config.toml
n_layer = 14
d_model = 320
n_experts = 128
experts_per_token = 4
d_expert = 32
d_shared_expert = 128
activation = "swiglu"
moe_layers = [0, 1, 2, 3, 4, 5, 6, 7, 8, 9, 10, 11, 12, 13]
router_score = "softmax"
normalize_top_k = false
routed_scale = 5.66
balance_loss = 0.0112
balance_bias = false
router_z_loss = 0.001
shared_expert_gate = true
init_std_router = 0.00886
lr_router = 0.000389
vocab_size = 32768
norm = "layernorm"
norm_eps = 1e-07
tie_embeddings = false
optimizer = "soap_variant"
lr = 0.00388
beta1 = 0.95
beta2 = 0.99
grad_clip = 0.5
batch_tokens = [65536, 131072, 196608]
seq_len = 1024
train_tokens = 438100000
steps = 3711
dataset = "wikipedia_en"
Below are experts of layer 3 (counted from 0) of a mixture-of-experts language model. Rows are named router (the router's row for the expert), down (a neuron's output weights, with its number) and show model dimensions 0-159. Each number is 128 + 32 x the weight over its row's rms, rounded and kept within 0 to 255.
After each expert's rows: "comes before" lists some tokens at least twice as common just after its tokens as in all text. This comes from a sample of Wikipedia text that the model never trained on. Tokens count by the router's weight.

# expert 32
router [ 88 145 177  97 169 156  77 150 150 142 158 160 152 157 172  93 101 151  98  96 111  92 146  93 145 136 111 168 140 161 113  98 147 169 176  98 159 104 114 102 167  93  90  85 155  93 155 100 157  94  84  96 114 161 175 154 154 161 152  96 163  89 155  94 109 104 156  92 121 154  99  92 109 161 152 135 171 150 181 146  99 151  77 142 134 147 157 170 159  94 170 121 115 159 129 180  95 144  95  82  98 145 150 156 157 122 157 101  79 112 103 100  80 132 165  85 162 157  81 154 146 168 166 173  85 166 111 114  96 129  92 100 100  98 123 168 152 105 108 160  99  81  92 162  83  82 100 117  81  99  98 105 163 112 159  68 113 142  83 164]
down0 [154 131 118 148 119 114  86 123 150 102  78 133 153 154 121 134 167 140  96  95 140 119  74 124  90 156 127  71 112 134 160 145 125 102 129 124 154  86 128 125 126 154 124 114 157 150 169 181  81 125 106 157  97 171  98 120  92 109 169 122 110 157 122 157 178 128 121 133 184 138  72  93 123 158 147 176 129 151 133 128 116 193 202  81  77 192 156 138 101 176 142 188  91  65 150 118 143 176 106  85 184  99 177 149  96 102  96 127 140 122 114 132 140 127 182 156 161 204  82 133  68 156 104 159 120 123 193 146 117  97 120 185 130 126 159 102  94 153 111 111  91 117 137 134 141  77 139 149 127 150 138  98  68 104 183 122 148 147 152 129]
comes before: ",", " of", "'s", " and", " (", " War"

# expert 108
router [ 94 138 171 116 159 137 117 158 134 156 129 141 149 160 131 117 121 152 118 103 127 117 112 103 167 158 117 177 121 148 134 109 137 141 184 119 131  80 119 114 170 124  72  79 197 113 157  68 198  98 102 125 103 165 129 158 111 143 135  90 156 116 168  66 107 126 108  62  87 176 106  82 146 158 140 136 145 145 163 156 102 143 124 133 128 170 162 165 179  93 137  77 127 150 111 156 111 177  59  98  90 137 156 143 164 116 145  88 111  85  49 104 134 106 152 132 122 137 105 155 173 152 153 175 118 151 107  87 114 128  67  71  94 108 130 165 147  92 136 176 133  98  92 151 125  79 132  92  92 102 113 112 144  92 134 122 102 155  77 133]
down0 [122 108 150 123 188  76 185 150 106 189 128 119  57 155 127  64 133 131 104  98  75  87 173 121  95 116  78 144 140 136 139 136 188  93 159 152  88 152 130 158 165 105 110 105  97 130 103 113 184 114 145 163 136 138 153  76  95  62 164 117 116 153 151 164 105 115  74  70 101 160 127 123 120 147  54 118 195 163 117 110 138 150 154 135 142 136 159 116 183 135 141 114 164 173  82 164 150 125 114  71 158  85 120 124 169  80 139 123 181 136 184 171 118 131 182 145 146  60  76 107 151 140 179  91 167 127 165 155 128 155 112 123 131 168 102 154 115 152 139  87 101 166 134 119 133  70 172 118 123 118 116 175 118  96 103 106 114 113 150 137]
comes before: "|", "\n", "-", "|---|---|---|---|---|", "|---|---|---|---|---|---|", "|---|---|---|"

# expert 94
router [119 113 146  79 162 140 102 145 192 139 166 156 150 155 146 123  98 146 110 127  92  94 169 130 149 152 112 183 100 157  91 129 124 148 136  54 149 106 102 102 162 117  92  93 168 109 194  88 158 109  94  77 109 142 162 148  93 150 132  90 169  80 152 116  85 107 111  94 101 158  76  81 129 185 125 123 166 144 160 120  99 170 107 164 130 177 140 175 144 104 147 110  78 163  97 143 110 160 131  81  84 155 156 140 169 117 145 118  94 101 110  90 110 135 137  55 155 135 116 125 163 149 114 147  65 148 108 118 105 133 118 113 109 102 107 147 134  65  78 178 104  80 114 181 104 104  88 115 111  94 117  81 175 100 156 107  69 158  74 157]
down0 [118 136 128 124 135 163  65 153  97 139  96 158 114 186 167 148 161 182 136 100 107 162 156  39 162 118 141 207 114 108 131 131  95 144 101 174 114 100  95 127 122 162 108 149 130 115  91 162 132 133 168 125 177 156 128 174 156 147  80 108 175 160 160 164 119  89  74  96 112  84 105 131 209 123 174 130 124 126 115 105 150  77 140 190 116 157  43  96 173  77  85 183  73 148 160 141 122 135 132 114 141 156 107 122 100 138 177 131 118 170 134  92 147 161 149  99  79 143 180 136 107  92 181 143 160  84 120 125  99 122 131 108  56 137  68 159 127 107 152 114 123  58 156 130 107 110 142 120 179 116 121 142 102 160 126 128 150 141  86 151]
comes before: " the", " a", " his", " her", " their", " an"

# expert 104
router [ 89 136 156  91 153 170  84 150 154 184 143 164 149 148 145  93 104 165 129 110 147  99 182 105 142 135 107 157 125 162 103 115 152 158 195  90 168  82 116  95 152 107 109  87 143 109 128  99 182  88  90 113  71 165 163 142 121 170 159  87 148  72 152 109  92 106 144 108  82 183  91  99 110 132 162 171 116 143 147 152  87 150  87 186 152 157 132 157 144  89 174 126 130 152  97 155 110 158 105  96 104 115 164 170 158 105 186 102 126  62  96  92 102 115 142 127 124 118 109 117 166 173 128 146  82 160  90 108  96 205 102  69  97  87 110 150 189  72  72 154  98 125  97 156 104 114 102  90 119  94 119 101 149  66 154 108  82 151 115 145]
down0 [ 87 105 137 148 122 131 137 119 147 182 123 142 154 126 127 156 107 185 160 158 140 134 140 137 103 126 151 157 169 121 133 126 154 169 206 170 115 174 158 144 133  68 133 106 119  79  69 119  84 121 113 122  83 157 158 153 111  85  54 128 179 117 146 121 176 123 125 153  90 104  61 120  86 116 135  96 158 157 133 146 104 128  94 139 131  78 144 148 153 142  93 140 202 113 108 152 140 134  90 141 132 150  71 168 176  81 146 120 129 112 100 136 135 144 112 153 193  97  85 135 129 117 183 152 153 163  61  63  93 160 139  93 161  84 135 165 149 159 165 161 111 143 172 150  94 139  61 129 154 158 128 176 107 142  81 104 137 155 197  94]
comes before: "==", "The", "===", "=", "\n", "In"

# expert 53
router [ 82 132 161  79 171 151 109 151 135 165 165 161 141 150 158  95 111 133 118 105  91  90 135  87 163 125  99 141 105 151 121  89 128 187 111  86 145 106 114 129 190  70  95 111 116  75 135 111 159 113  83  67 109 159 192 162 122 176 142 118 162 112 161 116  90  95 118  99  91 148  77  88  80 121 200 146 153 163 164 128 100 156  69 157 155 134 122 159 153 118 161 135 107 146  97 164 100 147 109  71 124 141 162 130 129 106 150  78 108  65  82 100  99  98 139  90 136 129  98 173 184 141 169 162  82 155  84 112 125 139 102  87  97  93 127 151 155  65  99 135 125  92  86 161  91 121  84 111 116  89  89 100 181 100 125  76 102 150 119 151]
down0 [122 163 138 117 138 122 164 148 123 144 115 125 145 124 121 121 111  90 137  98 158 152 112 131  46 153 148 113 127  90  87 150  93 135 130 185 151  97 178  85 169 126 141 165 112 122 125 132 150 180 181 123 115 167 158 173 102  81 168 130 162 136 138 120  84  69 109 122 114 111 138 156 147 165 112 136 168 156 111 106  94 131  91 124 119 202  57 154 148 127 117  84  80  56 150 176 135 123 105  70 151 101 158 146 104 121  94 160 160 172 152 178 125  98 215 181  81 149  61 115 173 171 175 152 145 133 103 163 135 114  86 101 141  71 119  62 134  68 146  49  67 138 135 139 121 126 191 117  69 184 121 156 178 177 131  90 161 130 143 131]
comes before: " a", " the", " an", "The", ":", " by"

# expert 97
router [ 81 161 149 101 162 138 106 160 140 193 185 138 137 161 166  92 116 186 124 120  82  80 128  67 142 177  96 145  74 165  89 119 109 144 136  90 152 119 100 122 156 104  91  98 141 101 176  93 166 105  76  71 136 135 201 138 100 190 148 103 153  87 164 129 109 108 133 107  57 141  74  87 137 127 129 132 132 180 161 142  71 135  96 132 161 140 140 147 162  91 157 108 123 160 130 146  83 150 114 107 100 153 162 180 196 142 135  89  64 103 108  81 122 121 148  85 157 188  96 138 165 194 179 182 109 158 109 118  99 155 108 108  95  82 121 139 169 112 100 132  97 103 106 163  89  98 124 134 105  67 105  96 144 105 168 103  89 170  93 135]
down0 [158 132 110  92 110 149 216 115 153  85 111 125 130 156 159 139 123 152 107 157  66 163 135 124  96 134  58 120 130  85 152  91  95 162 114  79 103  96 139 124 112 108  81 145 161 117 141 138 164 149  81 127 162  92 119 109  97 151 124 133 181  82 183 132  59  83 100 135 141 148 135 137 117 162 145 124 101 129 162 163 126 145 124 149  70 118 127  78  77 108 159 109 155 150  85 151 155 136 127 105 133 159 158 132 136 120 132 188 107 127 140 200 199  63 107 136 153  99 178  84 150 139 140 162 139 143 126 105 144 208 106 133 117 189 185 119 111  99 176 165  75 140 106  74 121 101 183 101 148  62 127 198 115 149  99  64  44 139 113 141]
comes before: "\n", "-", " List", " The", " \"", "=="

# expert 112
router [ 84 156 164 102 153 160  78 157 150 171 154 156 145 156 172  94 107 149  98  68 127 102 122 105 147 136  82 178  84 170  80  90 158 132 159  91 154  69 108 107 172 108  87 102 153  88 154  86 171  92 100 111 111 160 152 148 138 163 162  79 155  89 141 108 111  91 161 110 113 181  94  94  95 155 150 147 149 164 143 144  92 150  97 147 167 148 152 139 186 111 159 110  93 148 119 159 101 163 106 100  93 150 165 150 146 115 141 116 113  93 103  91  93 155 143 105 138 171 107 161 157 154 158 150  95 166 101 112 110 133  97  97  98  94 110 178 160  89  94 157 110  88 112 159  91  74 112 105 105 102 106 117 145 126 141  75 105 134  93 156]
down0 [ 96 200 225 125 140  71 153 154 153 102  74 177 179 163 124  93 125  88 135 133 131  75 165  47 136  85 130  99 126  65 135 184  68 130 153 188 147 150  83  72 159 117 229 124 157 132 118 142 113 130 150 101 158 119 144 153  50  85 117 113 132  84 103 114 106  95 111 166 131 134  99 112 117 115 130  78 154 164 148 104 141 121 103 134 149 111 146 174  78 141 153 100 145 145 110 155 149 154 144  53 119 108 153 120 166 165 119 197 137 155 143 119 115 135 201 169  87 142  75 108 112 158 122 130  77 143 120 163  98 174 144 127 146 113 121 122 134 111 143 150 120 102 162 139  78 157 110 160 135 101 113  92 107 123  94 122 144  72 135 132]
comes before: ",", " and", " (", "'s", "\"", "ie"

# expert 123
router [102 161 160 131 143 172 105 151 146 154 155 140 137 213 140 117 107 137 133  98 105 111 121 116 130 178 110 144  86 169  84  62 110 129 154  93 129  89 124 120 164 125  44 102 193 124 152 119 194 112  78  88 121 158 164 143 130 151 145 111 160 116 150  91 115 103 121  94 114 158 116 110 122 109 127 164 171 156 146 162  73 156 131 111 126 156 151 118 166  97 162 100 122 149  97 135 107 153  97  96 102 138 135 161 166 114 163  98  71  84  37  93 125  90 164 126 127 141 128 149 209 140 130 185 110 196 119  89 114 134  81  76  91 112 127 136 152 103 140 148 137  99 139 137 114  55 108 100  63  98 118 123 174  96 151  97 121 143  82 162]
down0 [148 183 137 146 134 132  60 119 166 143  93 103  76 123 140 123 180 157 129  90 151 143 134 150 144  96 136 141 117 148 117  97  98 129 156  82 106 107 151  70 153  59 150  84  99 135 152 123  89  78 124  80 113 154 148 189 108 113 107 112 113 112 134  99 165 143 135 141 105 119 153  59 132 135 120 142 110 140  71 138 145 116  68  97 152 114  83 100 146 114 169 104 135 102  91 193 192 137  94  49 119 135 106  89  66 167 164 134 130 112  77 131 119  97  94 151 103 174  99 113 149 200 118 145 171 128 136  78 134 127 189 130 151 130  91 141 135 108 167 167 129  86 152 167 101  85 135 158 140  77 151  81 173 164 122 198 128 207 137 133]
comes before: "\n", "-", "|", "|---|---|---|---|---|", "|---|---|---|---|---|---|", "|---|---|---|"

# expert 52
router [ 91 184 156  94 171 141  75 166 118 163 162 167 161 150 157 101 117 159 113  81  56  86 137 114 125 144 106 179 111 141 119 102 161 140 130 103 141 113  87 101 157  92 105 123 157 100 158  85 151  93  95  90  91 145 144 157 149 164 168  91 173  98 143  81  74  99 102 106  84 170 100 112 120 130 134 169 137 152 147 128  93 168  57 150 147 168 141 182 149 101 153 101  97 151 114 157  98 173  95  99 102 164 164 135 166 107 162 108 106 102 118  92  85  86 184  98 145 132  98 164 148 161 160 167 115 134 116  96 105 117 111 111  98  96 123 160 170 136 112 183  86  91 107 152 111 138 149 112  78  98  92  95 186 113 177  83  92 141 100 158]
down0 [ 85 150 107 172 109 139 153 142 146 142 172 136  46 148 118 110 128 162 180 141 118 167  58 119 180 107 162 128 146 108 119 123 141 110 153  96 149 106  74 122 115 153  91  80 145 157 115 167 140 159 125  59 110 138 117 136 182  92 101 163 180 179 115 158 143 112  95 110 193  98  81  45 174 151 111 105 100 168  75 128  83 181 107 133 163 160  49 121  98 133 127 157  50 180 105 153 115  57 111 152 189  88  57  83 170 101 152  74 214 102 107 152 140 131  90 105 161 155 166 108 147 178  89 140 162  78  48 115 167  99 149  83 143 115 102 142 122 130 129 116 155 152 158 156 124 149 145 100 148 152 120 109 134 114 136 113 149 190 126 175]
comes before: " the", " a", " an", " his", " their", " well"